Below are experts of layer 4 (counted from 0) of a mixture-of-experts language model. Rows are named router (the router's row for the expert), up (a neuron's input weights, with its number), down (a neuron's output weights, with its number) and show model dimensions 64-95. Each number is 128 + 32 x the weight over its row's rms, rounded and kept within 0 to 255.
After each expert's rows: a language model's description of what the expert responds to; "comes after" lists some tokens at least twice as common just before its tokens as in all text. This comes from a sample of Wikipedia text that the model never trained on. Tokens count by the router's weight.

# expert 3
router [134 122 131 148 122 114 151 176 142 140  65 131 160 129  75 147 136  81 152 159  78 121  81 134 139 125 150 112 112 124 121 156]
up0 [142 112 157 137 152 145  75 109 125 178 110 150  97 122 128 127 148 152 113 149  52 120 127 137  77 159  98 108 110 142  99 116]
down0 [115  68  87 158 146 121 108 132 142 115 128 127 102  70 114 150 155 156 122  85 165 128 106 164  88 129 115 155 217 158 163 135]
up1 [169 126 144  95  89 130 144 150 161  73 171 121 135 115 103 144 180 105 100 145 117 138 106 141 116 182 102  96  85 141 119 133]
down1 [105  93 108 100 174 114 120  92 143 169 148 132 128 208  96 108 134 156  81 101 134 115 110 115  78 119 157 159 115 109 165 138]
up2 [186  93 117 118  82  91 131 149 109 139  86 149 136  86 104 115 121 120 169 144 105 168 140 132 162 115 134 148 177 167  84 119]
down2 [148 174 109 180 108  82 186 160 141 173 159 124 123 140 163 103 171 141 155 133 152 112 126 121 113  59 129 100 157  94 123 140]
up3 [151 172 141 109 200 141 113 181  95  99 127 149 120 141 125 140 109 151 123  96 102 112 131  83 119 136 171 105 107 121 122  80]
down3 [120 106 111 117 183 136 188 134 137 141 184  76 140 158 136 148  94 133 110 122 139  92  74 138 134 100 137 195 142 145 139 119]
up4 [168  86 141 121 247 182 126 130 163 170 110 120 160 160  56 102 163  86  88  67 138  85 112 129 130 109 126 139  91 119 181 145]
down4 [128 157 172  89 139  99 191 175 115  97 135 123  72 155 125 148 119 122 116 146 126 116 145 129  69 176 140 157 113 171 118 143]
up5 [137 146 134  71 193 121  85 163 130 112 123  93 172 141 117 157 140 131 173  69 135  79 152 174 129  74 104  63 173 157 113 124]
down5 [106 140 158 167 170 143 126 134 115 146 178  74  93 144 156 105 149 110  90 157 126  97 136 132 126 175 107 162 128  93  71  97]
up6 [141 154  94 145  81 147 151 153 166 137 105 156  56 124 103 128 122 135 191 176 131 138  59 152  73 117 120 181  93 152 106 147]
down6 [ 98 172 160 102 121 111 104  80 150 126 209  99 181 136  98  70 114 176 170 140 166 144 135 159 119 100  91 111 147 130 129 129]
up7 [189  98 160 126  97 123  94 155 152 101 156 147 149 128  87 126 188  29 134 135 124  95 166  91 169 112 123 126 120 143 148 140]
down7 [ 96 109  83 140  39 109 172  77 231 110 142 115 182 182 164 183 167 137  75 123 141 175 135 152 170 134 147 148  77 111 126 154]
up8 [222 120 121 128  89 132 117 136 118 147 106 118 171 140 123 126  90 100 146 148 162 126 143 165 108 154 141 128 151 159 128 140]
down8 [ 96 140 121  88 173 116 136 152 140 113 169 130 136 138  91  90 122 120 158 110  91  99 122 170 126 164 130  94 118 184  76 174]
up9 [138 133 114 120 136  95 154 141 168 154 116 103 163 144 115 113 135 124 165  71 195 115 162 133  73 166 131 106 183 110  84 148]
down9 [139 134 155 105  99 148 146  98 147 139 163 144  78 118 124  62 118 108 158  71 115 110 101 116 114 107  62 143 143  90 143 164]
up10 [120 132 126 132 118 150 140 102 108 145  56 127 120 102  65 158 151 134 124  78 145 123  91  94  66  51  89  78 132 107 103 119]
down10 [ 99 127 124 196 123 127 108 156 120 155 163 102 132  78  90 156 107  96 148 175 171 187 152 109  92  95 101  93  96 167 161  85]
up11 [165 121 109  89 113 118 195 155 137 175 167 115 145 123 159 129 181  93 187 109 133 132 177 109 111 100 151 178 114 148 147 165]
down11 [176 155 144 111 127 100 104 134 146 104  74 184 148 112 138 131  90 142  38 144 171 179 114 117 154  55  70 145 151 135  75  83]
up12 [140 105 190 137 112  71 141 144  52  83  72 146 150 185  92 144 151 124 104 188 121 170  79 125 167  98  92 136 112  77  87 202]
down12 [169 112 115 108  96 147 168 135  98 157 137 116 102  87 109 113  68 116 150 147 106  98  87 101 140  49 178 128 130 147 179 140]
up13 [163 124 112  87 154  92  93 123 157 150  72  81 170 121 120 109 143 144 170  75 159  91 175 150 148 166 140 148 172 148 141 203]
down13 [108 101  87 168 109  83 221 117 118 166 130 147 156 139 111 171  75 124 137 121 134 206 137 106  87 128 148 103 131 177  66  96]
up14 [178  65 139 108 153 121 120 109 109 152 120 119 145 107 129 183 184 119 136 143  99 108 139  23  82 206 124 130 103  91 163 121]
down14 [118 158 137 106 130 161 176 116 124 128  88 135 144 102  99 152 128 104  79 133 114 137  98 191 133 156 165 200 133 167 145 133]
up15 [110  91 146 177 142 147 171  97 127 158 110 122 142  73 148 180 116 120 101 146 137 131 141 157 154 126 153 157 147 130 142 128]
down15 [164 132 130  97  65  70 160 104 158 142 138  87  88 157  81 205 178 149 136  92 135 175 141 107 146 110 114  90 104  60 154 151]
Male given names. Given names and kinship or title words for people, mostly male, such as John, William, son, father, President, King.
comes after: "-", " |", ",", " by", ":", " and"

# expert 43
router [138 109 149 139 181 120 128 112 157 114 177  97 113 166 135 154 110 173 131 119 168 144 150  87 125  88  72  87 144 117 176 134]
up0 [ 60  93  82 173 144 164  83 109 131 153 174  98 109 144 142 161 184  60 149 130 186 142 145 158 146 145 107  46 113 100 149  76]
down0 [ 88  96 112  75 107 112 108  55 112  67 132  68  61 153 152 131 136 118 129 150 102 186 102 108 145 142 149 115 132 130 166 135]
up1 [126 152 177 143  93 158 118 117  83 169 157  78 115 136 151  75 112  99 164 177 129 129 131 125  81  67 170 134  86 151 143 150]
down1 [168 132 139 119 119  43 132  69 136  52  96 105  93 118 121 100 125 157  91 128 134 195 152 166 183 159  82 103 104 140 133  92]
up2 [123  99 145 153  88 151 172 139 158 118 133 164 114 127 133 191 120 119 143 139 134  77 123 131 121 110  99  70 113 120 120 164]
down2 [121  54 132 162 111 142 149 112 145  95  97  93 183  75 156 131 136 124 118  91 186 147 119 132 128 144 132  69  75 129  99  68]
up3 [155  60 152 149 130  96 122 132 138  74 132 168  86  97 152 184  97 162 104 147 173 135 131  74 119 166 115  91 143 141 142  72]
down3 [ 98 138 114 110 119 125 181 129 122 169 104 154 166 129 108 132 110 140  99  94 141  72 111 122 101 160 140 155 111 188 104 112]
up4 [167 104 211 168 116 182 111 147  89 127 131 105  62 116 148 139 122 208 164 163 148 136 124 118 115 202 132  95 143 161 169 177]
down4 [153 208 127  80 209 105 107 157 160 153 153 114 179 204 120 109 112  91 139 112 149 140 124 118 112  70 143 131 144 130 142  82]
up5 [108 123  89 129 165 116 125  82  89 150 170 143 130 105 140 160 144 190 121 127 102 134 122 105 132  99  81 150 119  92 167 157]
down5 [ 91 178 164 163 163 108  95 188 129 153 148 168 118 171  95 130  93  76 166 102 146 128 136 102  92 204 115 143 101 173 115 127]
up6 [ 93 191 133 149 113  88 170 127  96 123 102 188 103 137 122 120 202  91  86 118 190  92 103 104 149 140  92 141 138 179 107 171]
down6 [162  76  91 149 140 117 132 123 158 131 187 135 178 120  81 146  48 115 146 172 134 164 158 139 147 155 141 131 182 126 116 160]
up7 [103 151   4 116  69 111 198 155 105 108 162 109 141 126 145  95 105 106 172 137 163 142 156  96 118  73  84 116 127 153 148 135]
down7 [147  96 159 135 152 109  94 140 142 136 131 110 129 130 185  81 148 166 132 106 100  59  70 130 174 157 114 157 134 158 146 120]
up8 [ 92 133 142  94 160 122 170 122 135 100 128 135 145 141 124 107 108 113 109 181 105 105 128 133 120 115  43 112 159 131 161 212]
down8 [182 128 126  69 139 100 112 158 100 159 139 123 147 138 117  86 159 167  84 100 113  75  99 120 115 123 127 144 123 105 128  99]
up9 [167  99 122  88 140 171  56 123 111 193 148  65  87 154  95 145 162 160 126  88 151 135 151 107 127 124 141 107 181 185  83 144]
down9 [148 101 111 148 123  62 128 162 168 130  78 145 145 141 111  61 109 123  79 199 160 156 127 170 150 144 164 117 110  51 162 109]
up10 [162 163 121  51 174  97 117 147 115  50  99  70  81 162  68  66 176 107 106 110 142 180  54 129 127 126 127  99 162  88 122 138]
down10 [169  97 131  72  73 123 128 150 140 162 162 117  99 129 114 138 122 157 143 124  98  85 147 107  84 150 112 199 111  98  84  89]
up11 [ 94 121 112 110 119 100 164 148 106 135 210  54  87 195 111 154 178 164 141 138  63 170 152 113 140 118  77 117 133 102 109 105]
down11 [147 154 175 161 141  94 157 101 124 139 129 125 159 116 115 128 126  66 141  78 179 139 171  74 149 162 163 103  84 168 101 156]
up12 [160 119 128 141 122 104 133 142 111  74 132 153 149 140 157 122 101 110 141 147 189 100  78  80 107 134 170  94 138 140 185 139]
down12 [108 155  90  88 183 133 140 133 116 141 146 147 154 144  81  73  85 106 105 100 119 149 170  85  91 138 126 135 146  81  90 128]
up13 [128 128 127 137 100 105 154 147  83 161 194 105 100 158 108  82 122  92 148 115 141 111 104 109 103 158 127 164 100  98 171 102]
down13 [ 95 171 141  45 172 138 142 111  67 137 146 164 133 139 145 132 121 128 172  90  98  73 148 214 114 167 122 200 147 128 188 178]
up14 [165 100 102 168 135 166  89 139  83  98 109 118  78 130 140 115 127  93 152 108 120 101  82 144 163 133 107 104 125 158 141 175]
down14 [120 116 116 206 137 112  99 136 146 151 110 154 146  60 157 131 115 164 122 163  94 116 104 184 139 154 132 103 109 138  93 136]
up15 [ 96  77 163 126 153 125 151 125 150 169 137 134  70 138  95 205  50 174  93 145 146  85 178 178 166 128 108 159 169 141  85 158]
down15 [154 172 181 143 118 146 151  96 121 118 134 126 141 150 136 151  86 154 150 141 174 148 115 109 196 128 152 117 177  95 119 150]
Sentence-ending periods. Full stops ending sentences, also after quotes or parentheses, plus decimal points in coordinates, e.g. "were vacant." and "34.92099".
comes after: " No", "3", "4", "5", "6", "7"

# expert 60
router [115 145 133 138 105 162 110 127 166 138 136  92  97 188  70 175 131 109 102 178 103 113  80 105 163  80 182 137 148 114 129 213]
up0 [144 114 133 149 137 117  83 174 165 155 121 154 147 141 123 116 196 148 103  70  87  95 118 144 164  62 115 116 146 117 112 145]
down0 [148 143 106 119  42 130 130  88 119 129 146  85 117 126  92 152  95 131 115 102 104 153 124 159 123 144  99 131  60 117  79 100]
up1 [136 152  90 186 170  51  83 161  90 183 183 102 101 115 155 150 131  95 120 133 144 187  93 137  90 131 106 171 147  98 122 106]
down1 [122 149 110 211 116 151 171 156 159 119 125 148 180 113  85 184 167 107  78  55  94 152 156  57  96 151 142 145 159 107 104  59]
up2 [148 145  95 103  89  95 163 139 100 108 105  86 162 201 114 131 130 130 120 116  94 138 163 108 141 162 152 147 163 115 138 143]
down2 [ 75 164 136 171  96 129 123 123 121 131 111  73 139 124  79 119 101 135 149 124 116 143 148 137 147 146 105  93 130 164 120  85]
up3 [171 181 119 126 180 144 139 139 182 144 118 132  96 127 107 129 153  88 146 103 126 103 133  92 166  68 109 128 194 106 147 191]
down3 [118  66 150 176 137  68  81 166 106  69 124 168  97 130 117 140 148 149 156 176  40 136 141  74 130 155  90 158 134 175 140 162]
up4 [219 133 146 135 124 139 118 110  98 121 157 170 119 144  97 120  69 104 133 140 116  97 136 111 138 100 194 145 123  94 147 136]
down4 [132  70 194 142 169 100 117  24  99  95 136 128 133 218 117 108 119 153 120  77 119  99 139 122 130 169 169 183  57 134 168 109]
up5 [148 136 124 126 136 108 126 154 124 245 125  97 131 110  89 132 115 158 144 162 110 148  99  97 124 109 133 139  96 108 189 127]
down5 [ 99 125 151 115  90  87  92 158  64 132 164 108 146 114 147 120 104 119 152 114 148 148  78 107 120 100 156  94 166 149 140  61]
up6 [137 147 151 100 160 125  90 138 114 130  93 129 136  54  73 170 121 133 104 129 141 119 107 113  98  62 141  99 154 196 123 170]
down6 [ 91 166 115 117 103  87 133 143 125  92  91 114 156 132 136  65 100  78 118  94 101 124 148 149 150  58  47 136 121 129 128 115]
up7 [201 131 165 120  84 137 128 151  70 109  89 123 137 165 101 170 109 120 121 114  58 120 114  55 151  83 185 144 178 178 143 167]
down7 [ 92 119 146 138  96 135 171 151 108 101 151 146 110 122 152 183  92 123 116 152 161 132  81 129 161  95 130 125 183 126 123  59]
up8 [ 91 203 140  95 128 158  39 179 152 136 129  95  91 110  88 135 108 198 148 119  64  92  78 134 154 111 169  92 164  93 168 145]
down8 [117 164 119 141 124  70 124 177 110 193 129 129 147  85 196 110 118 163 148 191 108 103  41 118  91  92 127 151 136 163 103 146]
up9 [122 146 180 132  99 146 116  94 125 164 158 164  96 126 172 116 111 122 124 127  78 162 138 135  76 134 242 142 162  32 164 152]
down9 [131  91 107 175 170 170 136 101 169  92 139 127 110 184 120 119 112 147  91 150 139 167 131 116  77 121 139 156  94 134  74 103]
up10 [161 110  95 150  95  79 119 164 120 117  94 126 156 156 137 123  99 163 129 149 103 135 163 193  98 175  97 109 183  92 162 132]
down10 [ 94 131 123 126  79  76 114 135 175  84 165 129  81 174  98 109 112 144  81 107  76 121 111 156 123 146  90 153  86 186 138 186]
up11 [138 130 148 123  97 137 135 157 137 136 116 124 182 140  56 124 148  90 171 125 136 108 100 139  48 127 109 107 131 145 158 146]
down11 [106  68 160 146 144 152  97 144 187 151  86 114 164 130  85  82 125 116  68 153 138 120 121  82  97  94 102 111 143 129 119 105]
up12 [135 108 123  98 166  39 135  87 130 134 103 148 147 130 135 118 152 146 119 129 106 144 137 124 144 149 114 161 119 136 132  91]
down12 [113 158 160 169 113 129 124 126  80  79 113 140 135 128 107 140 126 147 102 149 122  77 117 160 151 170 126 151 114 144 121  86]
up13 [147 132 101  98 125  64 156  99 121 133 139  86 106 144 133 102 110 144 157  80  88 141 126  98 172 114 169 172 135 158 132  89]
down13 [146  94 139  78 145 156 175 111 128 160 136 110 154 152 123 158 112 159 163  81  87 133 153 108 119 117 140 179 108 159 104 142]
up14 [155 104 136  86 131 152 113 137 111 138 139  79  92 121  86 182 108 166 117  92  96 136  66  78 111  98 148 164 142 109  99 169]
down14 [120 145 133 119 124 100  85  85 157 144 161 140 139 121 138 162  96 106 123 109 129  93 151 137 119 128 147 109 123 124 117 131]
up15 [205 171 137 124 148 105  71 110  81 128 109 117  97 191 120 124 136 108 118 160 168 124 148  94 131 146 123  98 195  99  51 166]
down15 [154 127 103 168  83 127 137 141 148  94  76 107 148 113 175 148 171 109 111 122 119 109 126 123 123  79 166 114 117  83 181 112]
Lowercase word onsets. Opening letter clusters of longer words and rare names after the or a, such as att-ic, comp-ositor, par-achutes, Ab-ingdon.
comes after: " the", " and", " of", " a", " to", " The"

# expert 38
router [101 138  93 180 103 156 107 121 160 120 136 144 140 157  62  91 106 187 154 183 150 151 159 149 174 127 108 100 113 113 137 108]
up0 [104 138 118 169  75  88 119 183 130 129 147 105 149 162 160 163 138 141 119 151 152 160  99 108  83 112 149  89 180 103  80 157]
down0 [ 88 163 116 125 159  85 190 140 114 148 120  68 192 137 114 147 145 135  84 100 170 135 131 117 138  98 175 189 103 141 119 158]
up1 [ 88 110  88  77 107  83 152 139 105 133  87 153 111 116  83 139 138 119 143 180 120 101 170  55 103 101 143 101 142  41 122 130]
down1 [ 71  84 132 108 140 170 168 148 119 113 121 109 149 137 130 121 128 173 115 148 100 176 160 190 114 162 116 173  98 106 135  81]
up2 [ 85  65  58 150 142 128 113  62 153  57 152 116  96 103 169 136 108 169  88 117 134  48 129  46 127 117  86 111 135 155  88  82]
down2 [160 187 147  50 140 167 137 181 175 178 114 129 107  89 130  97  83 129 149 109 136  99  79  92  81 176 133 179 114 174 131 175]
up3 [163 136  85  85 112 104 117 106 162  99 191 125  89 178 111 162 167  25 126 142 173 129 153 161 138  78 186 103 161  59 174 140]
down3 [128 112 143 199  96 157 113 117  88 141  63  84 113 175  80 110 145 155 169  85 131 166 132 176 147 145 164  94 115 143 131  86]
up4 [165  74 140 155  97 103 195 187 127 125  69 154 152 116  67 149 141 133 133 195 157  95  80 124 131 133 108 132 103 179  74 102]
down4 [ 95 145  54 140  82 109  87 111  97 119 126  45 152 157 168 162  87 120 144 116 120 161 115  84  74 110 134  50 132 126 183  69]
up5 [128 180 170 109 137 129 144 142  49 111  85 101 140 138 135  88 130  88 148 138 162 145 165 116 134 114  59  94 155 132 132  77]
down5 [113  57 138 178 142 170 100 109 169 144 172  71  97 137 198  89 175 156 112 118 160 172  94 124 133 136 107 162 110 122  67 143]
up6 [185 133 106 167  70 205 222 150 147 113 156 103 106 160 104  40 159 115 120  79 132 140 134 127 122 164  75 131 129 132 153 146]
down6 [119  99 182 169 148 120 115 173 155 106 155 113 137 116 126 121 142 172 105 112 117 137 141  97 111  89 208  74  74  96  27  83]
up7 [146 102  59 113 112 138 119 134 117 109 129 131  89 154  94 117 152 149 117 123 114  95 121 188 154  76 125  94 125 122 134 134]
down7 [110 131  99 145 114 105 108 140 156 113 124 131 116 114 128 144  53 202 165 173 149 120  70 123  92 131 106 114 162 151 169 125]
up8 [ 85 199 127  95 105 100 137 141 144 119 143 136 162 151 106 122  93 119 152 184 187 148 130  88 116  91 145 101 115  74 115 141]
down8 [137 131 118  96 143 131 182 184 151 173 116 152 180 157 107 176 130 135 127 151 133 159 110 147 139 156 146 124 152 100 127 108]
up9 [127 173 132 128 152  72 107 124 113 116 118 145 135 134 135 113 175  77 116 168 121 146  87 108 161 130 140 105 149 146 133 155]
down9 [195 143 163  96  84 126 105  80 114 129 161 110  73 118 127 135 106 123  97 157 121 200 174 184 156  76 139 142 129 108 120 121]
up10 [110 178 136 110 156 112 157 122 107 141 145 157 111 145 182 139 134 146 179 145 164 146  85 163 181 105  87  87 125 107 154 116]
down10 [147 167  82 103 116  92 129 119 154 132 182 130  83 115 127  88 162 134  93 139 112 125 169 116 103 115 113 143  72 125 139 129]
up11 [105 109  72 150 139  72 152 152 158 164 131 161  75 167  68 112  99 120 117 156 178  60 146 150 112 187  92 123 112 117  98 121]
down11 [154  49 132 185 171 152 150 110 143  99 100 116 167 138 187  78  97 102 145 178 103 169 123  98 106 136 130 101 102 111 136  69]
up12 [122  84 107 134 129 121  93 123  74 155 122 176  80 144 116 110 121 143 131 115  57  95 120  93 103 130  59 151 171  83 140 123]
down12 [139  61 204  79 118 133 124 128 131 141 175 151  91 146  92 152 124  74  89 117 179 191 124 151 178 153  70 102  94 132  49 146]
up13 [146 158 144 113 142  93 111 182  29 126 117 146  99 140 133 133 113 133 135 103  76 114  88 138 139 147 110 117 153 132  85 136]
down13 [125 164 118  83 139 202 135 138  95  79  77 121 153 104 160 181 150  99 121 112  84 175 118 137 133 117 132  54 212 124 174 117]
up14 [166 162 114 124 126 112  80 143  69 137 117 128  88 100 124 122 119 145 114 151  78 137 148  87 129 140 131 128 148 144 180 115]
down14 [123  91 129 178 174 132 158 157  98 151 136 194 143  90 200 116 141 200 125 203 139 191 144 139 137 173 166  34 130 168 132 146]
up15 [144  99  84 126  71 137  64 130 176 166 207 119 113 156 118  40 123 171 121 132 171 112  76 110 123  85  76  61 104 157 108 115]
down15 [138  79 118 173 113 140 151 102 135  99  97 145  64 180 143  93 106 159  86 160 100 117  97  78  85  97 128 174 138 102 128 117]
Century digit of years. Second digit of four-digit years after a leading 1, mostly 9 or 8 as in 1957 or 1876, often in birth/death lines; also pronouns I, we, you.
comes after: "1", " \"", " Born", " World", "Don", " what"

# expert 14
router [114 138 128  65 133 144 126 103  85 150 117 118 159 128 141 107 147 163  79 133  61 112 172 157 158 103 144 127 143 158 166  65]
up0 [119 113 135  80 121 114 128 160 130 194 132 153  95 164 176 182 132 114 108 166 116 101 130 187 160 126  88 130 153 170  66 139]
down0 [142 112 101 127 126 154 137 186 127 150  74 116 136 107  88  84 142 141 103  95 104 153 125 138  95 171 143  94 119 109 107 180]
up1 [126  85 121 126 133 177 113 161 112 130  87  92  94 155  81 179 118 143 157 182 106 118 125 147 114 139 106  84 185 141 106  83]
down1 [157 155 187 164 134 149 114 110 135 138 147 155 119 129 135  88 126 160 114 106 155 149 124 116  76 109 151 143 172 167 121 113]
up2 [113 120 149 151 140 123  98 112 114 142 162 139  83 161 173 107 165 101 160 141 139 109 145 154 117 118 134 120 101 211 144 142]
down2 [113  59 143 102 133 120 112 100 123 132 124 112 108  82 142  95 143  95  98 159 135  91 152 124 104  78 104  68 156  83 144  55]
up3 [112 130 145 171 169 145 136 182 125 122 151 133 162 147  61 142 129  84 166  66 146 115 118 102 139 148 115 123 129 118 126 103]
down3 [131 145  93 119 127 125 102 111  71  69 143 169 159  86 152 137 130 114 152 198 146  84 178 159 138 129 126 151 130 167 167 131]
up4 [143 179 195 135 111 135 100 143 130 121 134 189 152 126 140 117 100 123 128  83  91 128 131 175 212 129 171 122 142 190 163  91]
down4 [ 83 182 137  49  68 150 145  97 149 156  95 134 111  62  72 120  62 102 128 209 142 127 168  84 161 157  86  94  88 107 133 131]
up5 [ 70 103 106 144  85 128 139 147 127 113 135 138  70 131 146 117 173 169 102 144 129 116 174 199 119 121  90  45 100 103 136 140]
down5 [133 144 176 138  85  61 124 115  96 128 123 114  99 137 117 146 170  89 117  93 133 141 134 132 150 165  93  75 113 110 123 194]
up6 [120 108 105 194 151  99 110 187 112 152 106 158 114 124 120  64 142 181 125 126  99 148 161 161 131 113 147 114 123 134 147 139]
down6 [127 168 140 132  72 128 179  90 127 131 165 163 118 151  57 125 161 109  80 184 155 120 128 154 160 142 110 116  90 167 153 179]
up7 [123 154 115  78 134 149 119 138 106  57  53 138  72 102 145 124 104 126 160 130 104 117  99  96 148  63  97 141 188 135 118 123]
down7 [ 85 157 158 146 128 196 134 151 154 180 126 135 136  98 126 195 148  98 120 186 106 136 222 159 178 105 136 107  91 145 159 109]
up8 [131 180 172  94 103  97 180 127  45  62 113  96  84  77 198 115 103  95 176 139 143 105  87 118  78  70 144 140 102 161 134  70]
down8 [ 76  77 141 121 117 118 112  92 115 150 141 110 119 125 108 115  99 205 121 124 127 105  89 188 107 100 101 106 150 148 174 120]
up9 [127 134 134 151 142  97 202 142 168 116 101 113  97 121 142  92 175 144 214 105 123 101  95 127 109 104  62  84 122 166 128 179]
down9 [143 113 139 134 104 141 153  51 148  99 146 104 164 145 165 148 159 153  97 110 143 107 140 183 166  82 116 155 115 161 107 101]
up10 [110 119 131 142  65 122 159 170  83 188 133 183 136 140 126 101 155 146 138 122 100  62 197 131 169 145  89 124 131 124 185 129]
down10 [111  89  75 112 181 143 193 165  34 133 162 144 180 138 108 121 127 145 135 162  94 145 132 149  92 116 151 164 160 118 117  84]
up11 [103 121 104 125  70 125 140 174 131 118 194 131 122 131 201 142 172 107 154  93 117 139  98 133 140 116 117 164 148 106 184 139]
down11 [ 81 136 180 115 151 138 139 150  81 121  76 126 195 132 152  57 116 124 112 132 145 116 128 115 125 131 150 116 174 129 135 130]
up12 [131  86  97 105 121 127 200  60  40 117  99 120 134 164 134  89 101 109 172  97 131 102 163  88  89 140  83 127 144 145 156 130]
down12 [ 55 182 119  85 167 133  75  82 131 153 147 122  75 118 124 168 131 110 100 123 133 124 142  96 108 110 152  79 145 122 168  57]
up13 [116 175 131 153 147 176 123 162 128  97 127  61 106 170 170 142 132 101 115 119 121  62 155 168 123  99  93 153 120 120 111 106]
down13 [118 104 157  94 136 160 131 125 145 207 164  96 199 115  61 114  86 113 140 160 159 147 119 155 110 114 142 122 187 131 103 135]
up14 [140 125 174 137 123 113 159 191 169 158  98  98 137  98 132 110 179 105  69 128 106 113  97 121 122  96 126  96 110 120  69 164]
down14 [121  97 138  79 146 176 118 160 104 172  96 145 100 112 103 137 129 134 107 132 200 142 103  47 166 174  97 152 129 168 102 107]
up15 [145  88 163  93 145 138 156 160 129 128 135 157 100 126 101 146 116 116  96  93  87 106  62 161 109  79 106 202 146 115 156  91]
down15 [112 147  87  61 101 130  96 174 109  97 123 111 141 138  45 134 141 160 177 136 195 145 133 130 143 204 107  98 146 105 147 102]
List-item hyphens. Leading hyphen bullets at line starts in infobox and taxonomy lists (Department:, Order:, Time zone:), plus table separators, ISBN hyphens and heading equals signs.
comes after: "\n", ")\n", ".\n", ";\n", " |\n", "==\n"

# expert 32
router [ 95 154 146 121 141 156 100  98 170 135 136 126 148 117  91 106 107 195 109 149  87 152 160 121 136 151 171 146  87  69 133  85]
up0 [151 143  56 135 103 119  94 183 115 207 118 115  96 194 164 143 162  16 111  92 159 150 102 107 185  86  83  80  91 194 136  73]
down0 [109 178 138 162 156 102 120  75 146 121 121  83 155 171 179 120 118 161 142 197 154  72 115 117 134 135 148 121  96 143 113 166]
up1 [154 103  84 112  69 149 146 105 208 172 131 125 108  71 107 103 116 108 116  96 146  90  92  73 126 118 123 147 164 175  75 142]
down1 [125 139 170 121  99 181 113 117  95 141 117 114 102 182 117 109 128 151 123 125  71 104 120 166 121 120 106  88 101 139 114  97]
up2 [150 121  18  71 152 102 129 196 139  99  83 128 158 142 143 114 114  89 200 148 121 124 172 152 148  99 144 142 105  92 160 194]
down2 [140 143  98 168 180 127 179 146  78  19 140 193 106 115 148 136 139  88 105 105 106 113 142 173 145 136  66 160  94 123  88 135]
up3 [110 110  64 139  77 150 133 199 158 124 125 152 125 173 110  55 155 177 170 152 160 142  78 167 159 143 115 116 147 150  51 127]
down3 [ 80 110 141 128 113 150 130 122  90 131 100 144 131 127  69 141  56 101 150 189 141 137  95 147 151 139 141 144 175 106 161  93]
up4 [ 93 147  76 108 139 128 135 162 106  95 137  77  60  92  93 119 131  89 163 150 143  92  58 116 109  58 126 110 118  89  89  97]
down4 [159  67 110 109 189 112  81 114 184 140 116 139  52 124  94 171 157 110 128  53  76 157  82 188 110 141 125 145  85 104 149 101]
up5 [113  94 113 136 152  96 146 115 193 158  92  62  87 120 127 123 142 133 113 159  95  96 167 110 130 105 144 143 160 172  91  94]
down5 [ 87 118 100 131 133 152 140 129 124 106 136 162 146 149 185 184 142  95  50 153 111 132 106 214 134 148 134 138 152 161 159 201]
up6 [124 131  87 137 120  67 137 111 124  67 149 181  98 140 171 115 220  87  99 181 150 108 155  92 114 133 118  93 187 122  72 140]
down6 [136 181 144 160  99 121 107 147  99 181 101 112 131 105 118 134  80  93 128 137 142 100 180  84 102 123  95 123 106  70 149 140]
up7 [177 127  97 130 113  94 133 116 129 106 125 114  99 117 161 112 162  85 101 106 118 107 167  78 147  55 164 147 183 191  97 154]
down7 [126 147 116 118  95 121  80  71 114 154 127 147 106 138  93 128  77 143 136 114 175 149 119 108 138 202  98 167 105 100 149 121]
up8 [ 98 147  92 129 164 179 114 218 106  85 107 129 154 186 146  99 116  72 181 153 116 100  31  53 128  84 129 140  92 102 124 137]
down8 [ 93 118  77 139  97 124 147  95 108 129 103 164 138 144  92 154 140 120  80  98 143 117 147 154 159  83  67  77 124 148 122 142]
up9 [152 105  95 109 125 124 137 128  83 125 156 140 120 127 186  83 145 146 194 170 109 164 143 118 171 142 116  75 116  83 132  83]
down9 [119 102 111 201 132 152  91 127 155  50  37 130 127 124 115 103 113 115 113 139 140 138 126 128 108 117 142 105 133  85 159 111]
up10 [132 105 142 125 137 105 167 161 118 185  86 188 113 197 228  72 149 125  98 157 123  91 150 143 161  78 122 158 138 110 124  89]
down10 [155 125 103 121 122  92 119 171 126 155  58  72 136 106  97 110 169 113 136 119 192 148 139 128 151 139 101 135 154 153 150 145]
up11 [112 104 122 133 123 151 151  70 135 148 114  90 136 132 157 139 192 116 123 116 100 123 117 161  81 102 113 133 102 100 141 144]
down11 [123 139 183 135 134 142 160 160 114 151 140 136 135 121 206 146 104  57 132 214 155 100 141 189 194 128 110  96 132 186 164  90]
up12 [ 97 125 154 160  99 131 158 144 137 167  95 179 115 185 144  89 123 126 137 164 168 124 123 167  89 148 129 139 174 136 144 151]
down12 [173 180 162 140  91 199  89  90  95 153 147 135 145 131  66 129  98 156 132 160  87 109 146 146 134 134 128 137 122 194 105 149]
up13 [118 157 117 187  79  85 133  98 109 134 113 124  83 146 125 114 117 147 155  89 133 136 104 126 200 138 150 135 130 158 179 120]
down13 [116  85 124 184 150  69 135 107 129 107 125 131 182 159 120  74 123 130  60  52  67  95  65  96 153 138 111 144 113  90 127 158]
up14 [129 172  69 197  87  72 153 124 162 123  72  97 118 140 118  92  98 107 170  96  79 101 155 123 129  66 130 142 135  81 130 163]
down14 [148 166 160 134 111 137 164 223 127 119 113 144 124  79 124  81 125 111 130 119 138 155 172 106 176 139 164 121 102 125 112 142]
up15 [139  99 114  29  92 154 141 129 120 111 121 133  98 172 109  97 189 140 157 145  80 136 110 127 197 165  94 159 130  72 150 158]
down15 [ 99  81 128 105 141 117 145 101 138 139  54 130 143 194  86 187 132 132 153 137 126 114  93 121 116 144 158 139  89 117 106 115]
Table and section boundaries. Table row pipes, section == markers and sentence-ending periods before paragraph breaks, plus prepositions like beyond and below in location phrases.
comes after: " |\n", ",", ".\n\n", " |\n\n", "\n\n", " United"